config = dict(
    n_layer=10,
    n_experts=12,
    experts_per_token=2,
    d_shared_expert=0,
    activation='geglu',
    moe_layers=[0, 1, 2, 3, 4, 5, 6, 7, 8, 9],
    router_score='softmax',
    init_std_router=0.0325,
    vocab_size=8192,
    optimizer='soap_variant',
    beta1=0.95,
    beta2=0.95,
    grad_clip=2.0,
    train_tokens=427800000,
    dataset='wikipedia_en',
)
Below are experts of layer 6 (counted from 0) of a mixture-of-experts language model. Rows are named gate (a neuron's input weights, with its number), up (a neuron's input weights, with its number), down (a neuron's output weights, with its number) and show model dimensions 384-511. Each number is 128 + 32 x the weight over its row's rms, rounded and kept within 0 to 255. Numbers have three digits each.
Before each expert's rows: "comes before" lists some tokens at least twice as common just after its tokens as in all text; "comes after" lists some tokens at least twice as common just before its tokens as in all text. This comes from a sample of Wikipedia text that the model never trained on. Tokens count by the router's weight.

# expert 2
comes before: "|", "-", "0", "%", "1", "3"
comes after: "\n", " |", "-", "|", " (", " 1"
gate0:142174158063149181104072142133112193185169149086035162133151104091167125132043098096129143183151127130102070116124107125146104088154079112130112093120127086111139116085139142146126104085094161159090144105144135139133159148117136079161045130143159140142071150109092172139102104143166179144119131158078132142140182135153129146139104089092086153130132155138152130081122091136184103135161
up0:114161172109163130144123150050147125135151164168107102133161133095101177106083138086123125165163143133096135127155083121168149074188124095160129096123152140120115140123114097170143086138134187180101105167127149108086188145115117084170083115195170084114125115150116147103122154105185149140137117171149135153139176114145149091128129093156119125119101155138187096077145147111139133127117
down0:170144116129145131125077102088102146058138032126134112123127120157165111137139096127116143126134134120085106090124167147108168092144159114149128132098088148141085128129115129120172090141157118159155130042085113133075126149168109130112091117143096147119166115111089071151130166193062145160145155086097202116096110112099119125188116095169138137167088112133080160160201159157086116134185
gate1:151123160086111114138187190171123133123154140132109163076111145085179136127104158089116143097120139086159076168129136120142054129151085191103116141080110125086142165117161125108091104069137173173116071116166170168113117117075182095146084118150110107118149104170112106163157117112125151160119100161110113115164103158131068132121130118106144138134124149104152158185159135079087136104150
up1:129114138105149099156114171150093126175112124099105099111133147147171094052098161112114155093139193090164076123165157092172085095203161179113111134143115090139143088148101125169091134103106111147106132156170136085172136105114110170155138163158079172155136115133141113149102051134125069109076134158097070104140136177152094100148122137137085137161125090144163113112147145120143175174109
down1:162134156153114132125098085096085099134133074132150140149137149161176176148162095102035126104197180112156139127111139179112156114171129076097113117110154120099128104098123164148189152127163140141119166150166131168176123176085122081155118122061137125132140099119105069135169180168081122153116117146136057157137094093124101166188117087066178132140112101108145096129091121161147102134115
gate2:143114128082067130126154104080160102176136140148126131073110156107152112166144102150099155148158179132140119110137122151067148116092119137111110142057129110067076148105074137149133104131110140165088164151125124160113088191103078121101150130136112173174115084132155168146151203121129092161134145160184115138112141169175131161166131112093123137124132100139104143194144055164137121114069
up2:138115136124153149160106195103135170132096172160102095107154154119163080131106102134136120100181152139078174232142112147100126145126162075130130110135116167081190153176123093134175117136162159164104130138173091028125099138133083123145125076193109141203132115103149092085149153086165178139102161072170119165111147152108066063125133153168133118092123175145111153117120156098164095152160
down2:133165119089154120101110168116162120125173150146126114094095091106110122102116120121112089081132157164151126146162119147114087128124170125067105161152146149124190093147142093161101128076187162118121117084133124111142142180143168148129162124096153180158228121123087143134179163074170167159070132119114118112078107090143130156152146134097140096110164122093120136124110138115094087126062
gate3:180125147094118124103091171174119117144141107115096160105101105122144086164103124137137106107154146105140124145071152135140099134121099122098113191079093112154106140099067117110140136162096137190131079084102164079153149144133132135155083172127112078144099123084172146116065149091191138166177127175162106108175152168053080179126146165094188133129129127076179144109144145173152165137120
up3:108167129098131145134086126092127103184163143146099141117066091122146132171158146154083179093137103122141090079196103134093179133158219113146125100173147164065113122098093125108127107131128107133181135152124105163161113121093140112074118168106130157108152135128127152135078142125143112121089154149090175135144177147139134154115080151160074045146146102163120211105112081101109111196074
down3:117094086104152121171158143138073071164104103121137145142142143092194127137134146195153062102156150135104204142116073162148107111085126130180119094138175127133094145120156134132130146133190113047166123134117113113190107080091173112085126151063177130122073118159085137143109165163123075100192151155120148141169110179163075178137157145154180164133121172129116115136146145153185170153136
gate4:135102171131110092136201168175111152099124083153162146087113167102082128185017171128107114157111063156097143137164087179111133144158086128134138099103158122169063053091131138159173139123129129161103079128117134142083127109109112108078107081129116164040137129120109132145089064116141104131101118140148116148172117115129147091159119091132103131094148137055123190120138108107092144172095
up4:125134165142106114089075101046171056111145151154148191204178078130129098113146143186227168079112120156129132183111150117082055160068176144118138145126145173097195137073060105187125156142140101129149163098116145111130092128177189091058150108182119113143096117143096136135197171142176129187134094169126131106122120115200144124102109155135118161127144072155179095117175103146132109149154
down4:126105117107098124133119172101121119071156084128092120153136099112080063149076146109143174141135162117138111067106142149104059123109107136126140168083137093107166091138070102147174148122135164156097085074193114100134107152174179106172106141154067150091072145112153162098067107182149156174099093120143121155101148161035156135155098083083127044140099177125111110099028144087135121170144
gate5:084165077110129143074156140178185143091090072148076139147145090101119136116129114100148159128184106181179139093124113174119083155110101118093146183126177089082162104109108154119143106184156145161159062129078138126093108102157184121152126080092141115157150121112110142142183141148110178175145172105133137141144128085153113081145117161101182122162113162141131134126139090157135140103095
up5:122085118181151128160093206136177090106093174128149183191111206073105145135111169125118088139111115142140119170098183127071115108165183116093116104164122170107098123152155118119093045117105121076124144092086111114107141127097123122122029147135123089169098164167123158163084159137168129106064101154168136060142161136156154107186121144124157174128054133093149114109081114074163112149107
down5:073105101116110136083162158108080164082075128097104114216096171054099144089140183122133116112129063172168135141130119118166126130150139140118102112104137106154124129133141121087114149158136127119164174175146181127083161137157172065135144075118164110143166131116178127133145124150067144078105135153142112091126115155099096142132163096137184155156067108118155154088115115145180146048117
gate6:128221071125093170120125068071118099164142124191139159076136021097145143151168136065135108147184129166155158146058175142178157147093147159149126142105116115143117124088140165138154131133111144081144154173076125170149109137115083147165108078157178146109123106137126080125126117150203121172166157104140112118131177137139132104192097143161109105139071165083117125158073078108106107118121
up6:117096122165200105155088144125129134143155174098125119085116115133091139208094165134115116153104130158115127108108165104130134164147148175173132088138160120121139111137106151132135127106102152164084115129076080080128094133108121126071148146112089112143135110131113119118145124097164189121098182125198128152094085141121152141140153103103109128137129144133139137185151117143134112115147
down6:167144188123149120135082115107105102157159189132105120201113115156131038166157165161123149105166142114076125162150114104164130118151203160100153167156112118127150111114137105081140169079173077122139091157178125129101183128170094080128141134136104153098132178130114102143156125059120116082123120116139082166064126107151139082128149140096118133125139104110176140145111169110121096168110
gate7:154105136113143111099139159095131181134120104170088160144113147127151154129138118080133166066135124142125107138111097168082126094111099195146129153163109083082133156144198106160093145140174050164159082202154116195097062165103175115190215089178106072090101081083132090131178141083096135093172074164088094147113160137138132125104179142119176107162138146120052168146146191109132081139085
up7:108104069134155127175129091089164110165070104117090160117159110153153057092148142114144084125177056105092145089121201105129092090097136117184147080147175086108136157129090130061154087135074114137057165165111128108150090163133104151105101149062118166107153136103145127151120135116090067106105135150137105137121089149115143114111109127139122113141141024109146058130120110117084086163142
down7:093115134158125128200142052047093132100136134098065149114092084126162143083115107122178120155150117104177102140111100131171088154109060091109149162198130117133119082145183147175171070107087157069082148180147153128098128127103110120086119147158122156135109101121107106119121135140068116093145155122114089122123121167132116151147141175162154163030163085157165101093102091087132120133150
gate8:146159161143176123082136106111115055124191161098128110136107136102138088140164153123149127179103100151103110132133076098109130081137083121186146126111132085125108081161075156120153091124128052117075150177093132203117138080132099125139147137175117193160108107174136155116118132117077165149159118114108068085102152122163138120146149193144210130080130080149130127162152177116119142122074
up8:144149152104125187133120136146201140105129123143092128115137169162084083137139138130144136073094167099099108093166134202129104118122118179180173081124097170120096049111143104169178118139113151159105172157171153113129161129115125130084141160127150098075073080117108078120121078123142132119159124161154109121085074134094143098122139098120088147160142128116078150123099136081181132070149
down8:110124175164202143130111098162104154091124109145092076141124145110112130127135187163104065089155178133107093094124120105149115097144129162119181112160186150148139127111101160153080122119128127135123151140108087143129111107118148161133125126107099117078114156082118135106166093120157145108049165151180078173165133088117090158084101066146099126219125128129071086121081176077141146097076
gate9:166147094119150112126101168157165151131109110090110113142081110103129150124073156173119115139061148134155145161162129157179204052118147048118127128184130129118103147117093134131137231107134104128127138172191109150143122110125207127142114077093089111054120145118123114110101096148083121090167101149151080135102133106111077148118135117107093052097110133109117110162106109185144104167140
up9:103129087136113143103096147140145165164144162152109150116117144100107131067147127119107133180106178150127113119126098184169135162112115113113141169207084128087148110087117130125113088126086118129123122171093100175186124172105130077100112045099090135081131091093095144102105090087167168108122113172138121140133188125131126100170113105087115171154099154154109122111094105127083107117113
down9:128067115132115131119089153174126127094088087128098133013145159134045114144163175119150112152136170105144102101154152121066152117114173117117122117159120163173104072113110136156143065137145099125131099141137088121110148066132119089076102135073127095124165140106141164132077164125122091091203131102109158118101134075181132141137130144086107197161150123179115128140133103144114069147085
gate10:183106126174145189091146140104148116075096145097099107122134107098117132162135151107105114165103047104141100117119120136182227097155100137159116134123113110176087141111104101105122150134118112118145131127150097098190148145188121115123134065149115138097175097104143133096070131179041130150129165107160113106152110113101130132132171119098161133183190121134088149106113163082051171115116
up10:109119164136135140126065201096132118082177101118096123150109064108129123156149156169148141106164129130105101113128175119140114092137111136108156157144168191112160198123126108188163065159107160089112129158112102159091107092126096097139163211148135116216122110120094147142170155098088096124155083061084172129166100132163101147131105138157106146177187037123147095072163182161193116163105
down10:218126111117084153118077135111129173119163101159140114126174099132125095078125130068137145126130140140121110138145145134140119189125080140085193128115156092058127125149122155155135137104174094138140139142054166165134085166152114063106132115082162114220222105147174155114080141091079181131093085086088062147105136105089151166165152119070119097137069112135099151106098100181099143160092

# expert 9
comes before: "=", "\n", "s", "\n\n", ":", "on"
comes after: "=", "\n\n", "'", " =", " Born", "\n "
gate0:153129145122142157123139182071087135117112084084132131135123149159116124056084079102140148154107159095096094092060127139117188126135130105164154094135125105164140103104128108145144101135118149116052155052110169107085157139064148140123111113170151148100137086116138193104079091152147176152138124112125073125152142162079178116160123158172175127127142138144149103125108155173142082158147
up0:123132097125115143178141167098098151114092085099122180080097141144086130142123178094103058127118103165091162107111118125043096104131107161161104158144158189138086129148106119142185114196133171157080146102077110083196123125163154161133100062124114137134163126097128126161133129144134178097125201170104110105129134159116129107120099115195100136110158101126127107164182065175107178054113
down0:147127072142150146126135154194138104087100116103150099122083133174118088120130187153152109185110086129117179121158170146164121070117144161084113127118084159191172125186162137120115096165121136139080079135170130137155172112125068158067081165079124090109052102103169141151168090129178142176127126112177107189124142073088103153073090057107130121179104190105118145093189118107113132158171
gate1:172130101094143094113113117139128109097117159140182116173046132103166224138119116116118119154120126114089123086184135134094093166158098131093143106184132130122142117086105171092191124117152120173165103155071122122084168094180072129125168136118137092133134158157168148107099105148167182137139133147188165162149176100129110103144073153098101157116164139115168104121138070112098139094200
up1:135165100151172119100162150093106127146093140176177097156144125102145130096114067145143134119117116040066110157102087103144160147097137157134148143119141089172099163161126150149132127084129131139118145147107098098181149073120092129187075161140156075158155067177098155134137074149130222164144134117114146126157117178128089091113112128137155149106174144141143115108171146078132138160135
down1:186091150107118170085129184138126098168169109210166155115150135149122151111137117150117164138157128135107079144087087131139123078061105103137108148088135123120200144165077137138124128159160149106111133098151152143097144152117135174130121151108077158201205120136164122209099137080093077187117124132142197078130117161123118161172147127154111163082095101192136098115101142112128163050171
gate2:105118146120164214120094129092122130156090157187113090123131075099170154112157107147111098149206099117115164073112129142101081148082153146114201118141139118108132163110140147147047212134161191088148101124095059146126118085034130123102081155142111130176117172155132182123160162181112075140156125092161116147072110137104158143139078109169159146085115203121137087196125104139130151149134
up2:135150146121170189124118108121145113156093104079110070121159099103138122110149095123090158110154124103111142137109103140135086122144114115110138107144143154133073103104147101161103155090154182085155124141168059155157083051137115144131057041169150119147106100212100131136169117143159079215069139147147104153097127124161180195160098125145167184122200130185113154101138088183149164142117
down2:136116116178128136176111079139083144128148131154103081176109128136142083106139140115085121101163142117230168094128145084132196104165166099163106095101141102167121140132113063120146124154132147102045119119157143135077095122158176108141138191095169108163103086144164127128124087115134196155109116075098119132119179154127100141175147137106123078150146167139110128166097095117172137162104
gate3:131182135165123143131126096154120112088179162119087071126147089156172115135143146120107102130152107135170119151162090128114127142093152160081205135144090164098133128118087121144114137097161095061177069108154080106128057115078122137138149121127119105117141185065176120162101142094103147079185149126172130132136155161108124092098130166131115147134171131135148090137135138144092117083091
up3:211154114096104129205136189110198136164161130094168142124078176095085069120122160090107068126102154104122140149130142079191089138135141076197097129156213067167131098140090116151111152090107129173084175143111174140123165104172112118057137137180190201116152145132087155096120155140094128171090130148144137149078132116156164139117135053156125071122161119111104168142114148135207133142206
down3:090057097143092155136108081093116147075093112122089100068092116130151064082176138115100118110114173187128138102109153137157120185114102079144091095142122162116095133139137144123140192132113135077109172110141111174139016075157140119154132117152124098167113098171102191145141156043132145161140130148141121078161120098129161080117100168099161102131124160149164092147163143115089138126075
gate4:173130090147108121169148161101138088118164159153097129187139150077088149095081134154115164085112115147179153099151091139137086131157073079144176162171144155129106162123123116127163132106121143121110177162176160131092159130133143129158094069101153102145114144170111097142098141151119149077097112138190115130130201153093155182118140076144196167090106163138124081128060078166099107163125
up4:138159157105100126109099134117134147100114081123057168161163126143162147086085113123112134068044139093131126129165146118106130102115139152150116145166112137154073138067129130054155163153133120117148150130082092132051187173135160139157170142105150119135124073142143142107142124171185110146102205127198177113106146161156175189123121193138166126062088060167141131106197144117169147065093
down4:126185120123099151106115125131115152099093144127109166178173113165130120124084132158167167121043098114117089081172079079119121151122120093147160103081130151117164117168093151155137139149077122196075085082110127120148135168168124145116146122144153123121152067177158079131138107129153122156122136120104168128053141118184058107072091117174130165174111151131149138140081111115170143087110
gate5:181111156105139110087147097102124138159222102114113104140100119104145165114100134042111140104109072122173149160089116128101160129125145151137108102136149149076111151130170120081121110122156131132166106131137133114132121085154147139161138135161119077111073104134118097160123101189130113151112111184127146111122148114154100112142129128141182140143073206172110190112144110105139140163086
up5:165163128133105127113129113156094116130160103104108154126111182146111175138180131120146138094122119148124121140182100050121128165085090116073088172083167164141110141123134109142158143115114132100147155074162143119115186126112136142118184188166180043160111158125097085096167139124120146161099100089113119125116123134105099112116154099124070131099116169106142131147084113144121109157147
down5:134119158180123162139081116128174141156134096165082149090096161159133081168147133095153136089063149121128100104117079111138108144100105150188155105098102173142103140182116190125144069154129082119135130129206098110133136132114136150180186180150105126156142136137161094130142123148142151115090088115141064132088207176143091188163135132135045122127140115071120119113102062088151067152177
gate6:144123176087111162128126101149090139135114123146127087091117182142128175155121164117174160113194186072173116184123155178139128144142165105136137095149195105096123056170076183090128170218145129188150129126173087136122124156099065058158143208131091129150127123141171180107107160194176121125115121133126114153147116166086113061142187127119146124128156092121187125103198118147134108136130
up6:082128136170072179054109153180129185103139141163127061123159145112129169117162146124212154071155139085166115151137147141139133100131164097161102053121173130086127067116046096130109131134134112131164126069077159083187123156111096086180150136130126151119111104128095142100066080166120156056111180117152093139178114121119105090161089141140118072161082112139143131123129132102088105140111
down6:127129141114090203085117135152118152098093141118158080128129134125145172125126119142172146125119105143152113122149116096145106163102141141108137098186147106183104126163198144125171143113116063137157108145123109178108089142089131116129178144115136104101226120093106148063121122150144175146115078136164114188101086128140159125104071137112188134138122159170121148115085163070154159142116
gate7:117158133120106141109117117092088115093151097168094136105128089113157085131151148143131146106038160146110119124151172121093096070153116116089156123143141165172099144049141144040137097140147102126161175071143120140119117100084144097129106094181074155116142183113130124114117124151118191161112109120153094103195131130099096177168100069151142085144104098191099113078096117189111112117096
up7:168108168156103160170123124113095150134109170172157158160127128102107112182109130146107053138156188132165089127105079176107146129136104132117083156155154081121198212148138147125132099159103152122158116168160123086102177151175150122132158123134148043109126129129127129129107153084088120068164154117109226137088130139113103118104100110157118115085093147103141190129140111091148176146175
down7:091070131135209117082090126105148150137155150165104075162166104053110083163123163094143146179109141072140131117124105146112080092097110105160174092147129161076151126132124140147121143103152130068165166113135148147151074091145143121195109205119091113141100145145198108063178184168119138111155100110061081088109078133159126178145135121145146134076163096158119107091088179161067078169116
gate8:159126078115137055154162120142126137111117081107055127070107112153088163088094129125094211149163122144116143169107074098112111152126180116149101136125109126092175078049102082140184095093077111153170152150115131100039113145122142134139164058162112110136095153137130102158131091152183144089155120104085130145053121121138133140092094150222130118098086152126142105129145117138138142145137
up8:108111141120186148106102168119169133138094168125120141179142164161113104196109159093188111064125119153155102087161104144126116132118127176138113159065097089108143169206173097133080123215169173103107129088172117175167092115120134093156183152167139175135099139121109109101148115104123146112159164112160080116171158098151120134137160122100054061123202109076163183170106196117148082099171
down8:166086061132117160131080110074113088163100118098188167150181117133105100152149135110084089095122118176111131128115158125216137095138091142134081127127143120134110148125189097110168105123116106121159135149134154080157183077170107162150106095138067177165227116091139167109140106138175125081164109134184142136116102142113139162108153114159161152132089118149040165136121156129108110134099
gate9:144121107124115152130133099085074139105071109142110054118154098132101090080119075110173101169133077190145153133063133191152132097121138168098172114139118147144139147127181091125166129162189094127104113097130169152151121088093146185189123090119107080190140199073146135121198102100123123131141126133111155147121107136135160108098023082140166128160108131134108109101074125100141139196094
up9:093079122131130147145210135188136167153188123078155157139130130148169112124103107177100143098143115054152198097097135141072141118085194126117148101164069105113115151175096146154088152099165069113111157100170135140140171129058135204098109141081103115123134161088138114101089069148129131166108140091164118148076130153159166153144122130133124156196085109150105152091137146175137072139115
down9:111119186061110140123142115155097157079148222124160119131101144140137121095075138129167115173067169117091133121120086180114149146111126062100113115183134094101145149156172139154117100192194124194147154111082142143100081100120141180082151147194169144076160154172177156101087099126137217180103105136063146141081108114108121134138135160103117143137159121118129168130096104137140127142119
gate10:142156085105161123141165124143121110122120111103085053137150151132122148172169123120102032162143105133103107120125120145177109141130207125104119137179148141116191133103099192140103123116171211083126133098116176133058154153153102108172085083123072134153138065112151113123108126139125132123157132164166106146100146078126122081129070105174170150165095143183133102176097123133127089147114
up10:079150124140150120133168186124102077140118129128083112156172139150110099126182155137071098114119108112098074107107139145197073167128110151117126140155186108152137087115138109162077139159159149133185194111111155137106089191188139170124100087144068130119094069120111122111137163117153096091174132126206120112082130101204138135065114143160184170155112102095102121104117125136136159095152
down10:095128110155170219154132179160129098114135171111117100130117172141046170119048117088131103125107138171129105191150137153149134126093107116116120151134125125086180099131142157149145132115117107143168132136106118169121127145097181135147131084137088170102158128140174132102085090147115153149136149118114141109131144057147115114141128129149078053122153172085149141128078125119102124099098

# expert 11
comes before: " |", ",", "|", "–", ")", "."
comes after: " |", "|", "–", "19", " in", " 18"
gate0:121167092074118177130093139202139077113094134091109075164103143103156141103119027110178104091157133120167150173164156173113155188144123127093094082123129135202138099100092144123157132126088146143126127139181091121129107123124170161142082122153073101120163116142132117110102211159177187132126120107122169108132103138061115107131128168139093156127138168066133122106071166112164130149090
up0:211187107091127124137134128085143145083120161079141161101171098154119109152174175074105143126134205136147132067067114120128124095125134130148149157073132186154063132111157155118115180155149157132116163154094139147172162155073114116137156118101105173118078159133096114133100097188111090064109155144133123202079136165100170119102175075065136108133139167157146117160255105134120146109168
down0:209137100142153170135105131096178093138101156139098184120109143144090080144101181148117120165128146071052083117108135098129084146173169183097148141184118112137145146140104114170114109116118177063134124066088081112164156137132175165106092165143084167121137105102142181137078075087121109179138139150155157151093112120148187106122107167110164138143067130127175193082113034131139126179082
gate1:164151163152149137115119104137121147061127127112065121120156152134111105163168076119126152125102134149178144124177157080089118111083118160081145116090120127102155118124105114098134112141131156142150065096192115110072182098108159123098164061132129083124132133146096125128125132128083143129143113125156092153079107109124068144140081181120114133127114141159061100138065082124186122166128
up1:125135149127163200084103087124098119178164140078146142112097171095145126084118176130148106121127135141068100180158145136122168151166157062132146130088160128132117116101143154141125100172173134118115127086121142112208146112095134146104112132068115165153130060100139119143169124192075157132190086101093122092091170122142158138077098135072058087142143133132137136127099178088111142071181
down1:120104081183170172126105158148158107128102162151114139067092165151093149067175122147151142079109104179139129160149138106123081136148043137129114122160147096118094088145118125125152099114153115152116130149167127143096180132128157123118156118100130123090106190086089097187097126100099134128117143142125091181120127099098140121160162146115128140153111152075167098133128212165133073164126
gate2:072148078092116135170179119129137098093058094140113155163076102082151111163141116152088133118102167120127151148173107093184161112114136154133077166157165072122150130185075159193144205132154099135141108116120149104096153116156147115138087159136135102162117081092073154130133108157194086126135224165142105136102122149144156163067153145134143117130161140164128144161129114088121124115109
up2:155110143168192127127104137174106102137181153095106108101127139214093153158155136099173156148151100119153123066096146112143128127148100122139114071158036163123091116069163142101112045127094174123166193143152070162157126126089135161127135144120173225115150207107121118098099156130106201145083092100065133140118065138144122127124156132134114129087198087155139095146126167177136150181119
down2:150095117085064108176127144115192149140162145149146141183119188151131124156162113151112121047107222150130145146162091166156155120143102119146102083107134126141119204132075189140115093141185132114154094181167142119177164124129152141098139148194130103148073109093106118084138117085127083137106203115106163164097121217212094124107113183133113120151144145176104088137119160099156131143120
gate3:106133124106169096106148152198129149127149138181163159092109075104192144181068073082138069161122148131154094143137135135189086143151137080145130146114131119128128211124116172118108182181116152147072146138134143069115117157118145069155145143095093190078141104145149121146112160143111171100137160112102151076059113131102164102128113145146107170085101167076134173110094198136127161128116
up3:159074125164125142058089122106133087123136066095115107146076164107127111073198189158157183108108113115079154051099143139015143081094155137136105112126145175144133128114144117118152113150139100151165136147100124169186130178077105182114086113098151077147097146119117129046152102162132080117124110132142135156103142127189157125115129076090086117123156131186178038126166074173136107182088
down3:092135106189145109127144123148145082211073206117181143129123171169162140128155106100093156102130139139116165139154098155048112086067132141153132185161105149086127080123144141146166095063153061144115108076193153136141077122094114091187089140165092150074107117133146159104117135105097127136129148137146175194159120094128079134155081111100059064179116040047124133119089143092190089094142
gate4:136180122126119130133149157084167095138132136192131114183149168160091089156138219185107138150145076199176093089121097143091133140136098153121143153154111130168141149141143152151069070103139152092070123135120154124116153176098160161190110108164133095169100129082116127105108080128120065119138095126096112121056146156078124140129116118160165117144157071107153075108121135101081148195158
up4:126121160106124124123154130130150151126094176108106126120096092086102157095145064126139168158150116151145157100128156131126145135135174096134088065118095169104127136083097134152206090099121147074224128133084156093118123140138185092087190125160154140188133093074172140110097104115118136128139151141148159190111112141205169133109121148188119188167081163098095178089090113150109098115141
down4:084142102135119126129112166145077125125070109147120141053150129146149146193151140136155145091092144105092134178092120157102102098107166167100117136105164119140110088081101080133170134122184162140176107133081103113065165136149150156137134189102110124105088098155099048136168113154116116160050194191108217085128185149123079132059148137117148131108147120196138115125151143084097147152117
gate5:061150117081151156123190102131147125131109140118158104095101117079174161126154114106159162116102158132136108080170151161081121145175091068111157099126111087100116123124115174180178112121118163134072147069085165107109123178101145109140113069119113203141118131138182178126163098138124145188184143117049124119075125113149169131103102114115064162143099090142093189127156132041107130151104
up5:141108136114090154076134149136070147132092198137162124150182173114069125130190158141141104110095087139124097119133123103183088100106132152179069166104097134143064162158136174141075182206090144143172141109129148094137180135132110153152088149181145122135126107140158142148047120102080147168070114124150131086149100112102137100094141165118140118166126161090122133135070096184148045132123
down5:149167130095138182125181052153142094132185174165131173109151147165140147146121181143100140128109173087116159158133134139113117155108125154080154118082162069106143123118124113158136072160134107118186111114115109101152168147160105112095076091126144138108165118132071088126100199156127158182122128111138100132148073136171148161165099117152143071153154117136142103101123112080131125153095
gate6:207144108139123119113164107166119149144161079077152121162197168115154154182120101113149147150183136133141135091118123103128079141093118105127099162118129158150094121132121097160107102155118145173151130153149166107108139101044074131140113114072110176120146180113133156122097130124157180140159119087107104069132096123096115195180085088056203170097077112162154151132099087119167159116158
up6:224117114098133165087128101151141145129171125146136117138150217166176166132128086154183161159139107157138138079098089116108152145128113071136074145140154123171148113126068118187092153097122122203171147103165106189129146095065137123111073120134104141124072156094118183155090144137169141128159140113129170068083139187124134207156186102129110104112063145108187170099111112116160172106148
down6:072139148148120170159117127134120163107137166145143182149161184136133059183112110054146161118115088160166150123130131150135069130111142116183133106110135158127110120108104131147128143120144127168142150110153125140157156181125069120138209179185135131139185132153171095115132150073110097147115083102172156107104153179179120132076087103138119108110135174205135160089132115110154073137118
gate7:144084191101139077126129137189117180111139137085150104177197064097098160158150106117153081168160158157133102172047124106145126094132114113089127169161123152165112146099125163127120226114103104135126197132129115135090109186104141116084201103142094128124178163169066144092117168099126186089079146097083176158132128131115136137089122101119128128149250171101112120162098130163127107095117
up7:134197117163129148137106124086102048142077131110123170075089163154162116157121167144109181082100129118187136072146129110104123162084175113146164115080137112109097135144154073186119059169169118080179070129120144145157109118151148109153093131119079116121096115129138108168119121138205054138137113120150083112124097106136125100138143152161121121121052077175147098115191081120135099155164
down7:118142161144122136166117185116085133136112133154107109083179174147110100126161135138182127117145131150114133140080113138114124107075114165144189145173112151100145116090138131112156166117076140122137124096159095103150122128110168109118080109137103145148107117095057163083124100087133119169137103077148160122167165112131161125096131121125205136147106121118091089137196196196146130111128
gate8:156143050093107084124126123106110121126150147089154125147141087120171120127157179140157123124111140142141134127130095140073161156125131135213129060149139142185141122138123075091097114121136125122089190092131217144119100155175113094184139058114143144201100159097100130132135174114156096085132080093102091149132199072138163149157100147097131114172087125127116133154171045168058101131201
up8:092081099131097162095102110130137114072153129111086124127081182135061161107161091136122127080125168063070186120118093123147119112171104174160141122138158147120107132080125183079129112148169148142200102115070065097186159116087128126137159152137130099107185103117152125093142119139090127129174157116146142147139108138085138155077179195110084102093087134112118100121153207134136100117095
down8:075142164135149105090155133137137135153096147127105135095094169157135153127163108136132166117117104160086194149146136157115137113147145118126154145045120113167153063117129161084096143167153145080073093141173106118112135112136134133168104141088154112103122117092113096128125146160116157106122115104133160091059127146113091065108174176125092165182104158156155133177165173106105138127119
gate9:152170132136167178155127062111113081055100142130079098068099059077141150082142118096158168178096129129128098057128128119068174157093164151070056153135127098116092146103113084078095118121074118167124159146098121126126096094144149137114122120177180158118084186138141127135188110147053120143157143121162098115103113083154104137141116105142066099133109154105093127089184117131107079106126
up9:129115125102084140110168151122119096151164134195093119161091174179070064157109122154107122112149155060105140133168106117122070163161089137136110132148097099115151157136160088124163113162158127120104153142190135105110146108133130125166126115082130137085132190202174083137077110138133132157096107122133085175040155166107094143121122087141117119116129132154120119117106156112134142107091
down9:125106138159092138157147121105121171055137172072078144165138142114153144106107128099046111110130165093214177192065133121168092071137070112134119115118162121178128082152091147124086121108140057090171157138131065133154130135140052116107143153090104138122101166138141152100153072103187116103182159131123144176108139075129139129111153140119123094108108145150152185169128145109152144122170
gate10:083127118130113124135067122119226110107142140161120089154048114204060124181118110120132141167089178064170099047084114149148134090148145113190150135180100090121126168108105186136106131143136120176150130158120098110113137130115152118135131141101129054156171121112122133134028114124155109167182195161114096120143123110160177154160106104151163114149141157046109142075104211166104124103118
up10:144094183145129098112143106164103120153122140146129177122119170101139075167142116088099171098138118113078121145161125139158166171104100128109119109128092096079096116149096063136144120118079107157134096106145143164169121141119149081149175191154142084137133109104130126107165116128080120225096110112127196084127095163102115086074143109148163159127119156146092121155175122162148169097133
down10:153078179100132123100084149085133174083099118132091140133167127161135053125164136110125137163096128084104125137103137129093123120123169106134108066166085134152112128142124130122142165121122162139123118163189188156116116129190139011118149136142088058114143109137137180115174160133127166155129145135132069170090112160117112121130160093108082110124142081182101097120156140133110090132141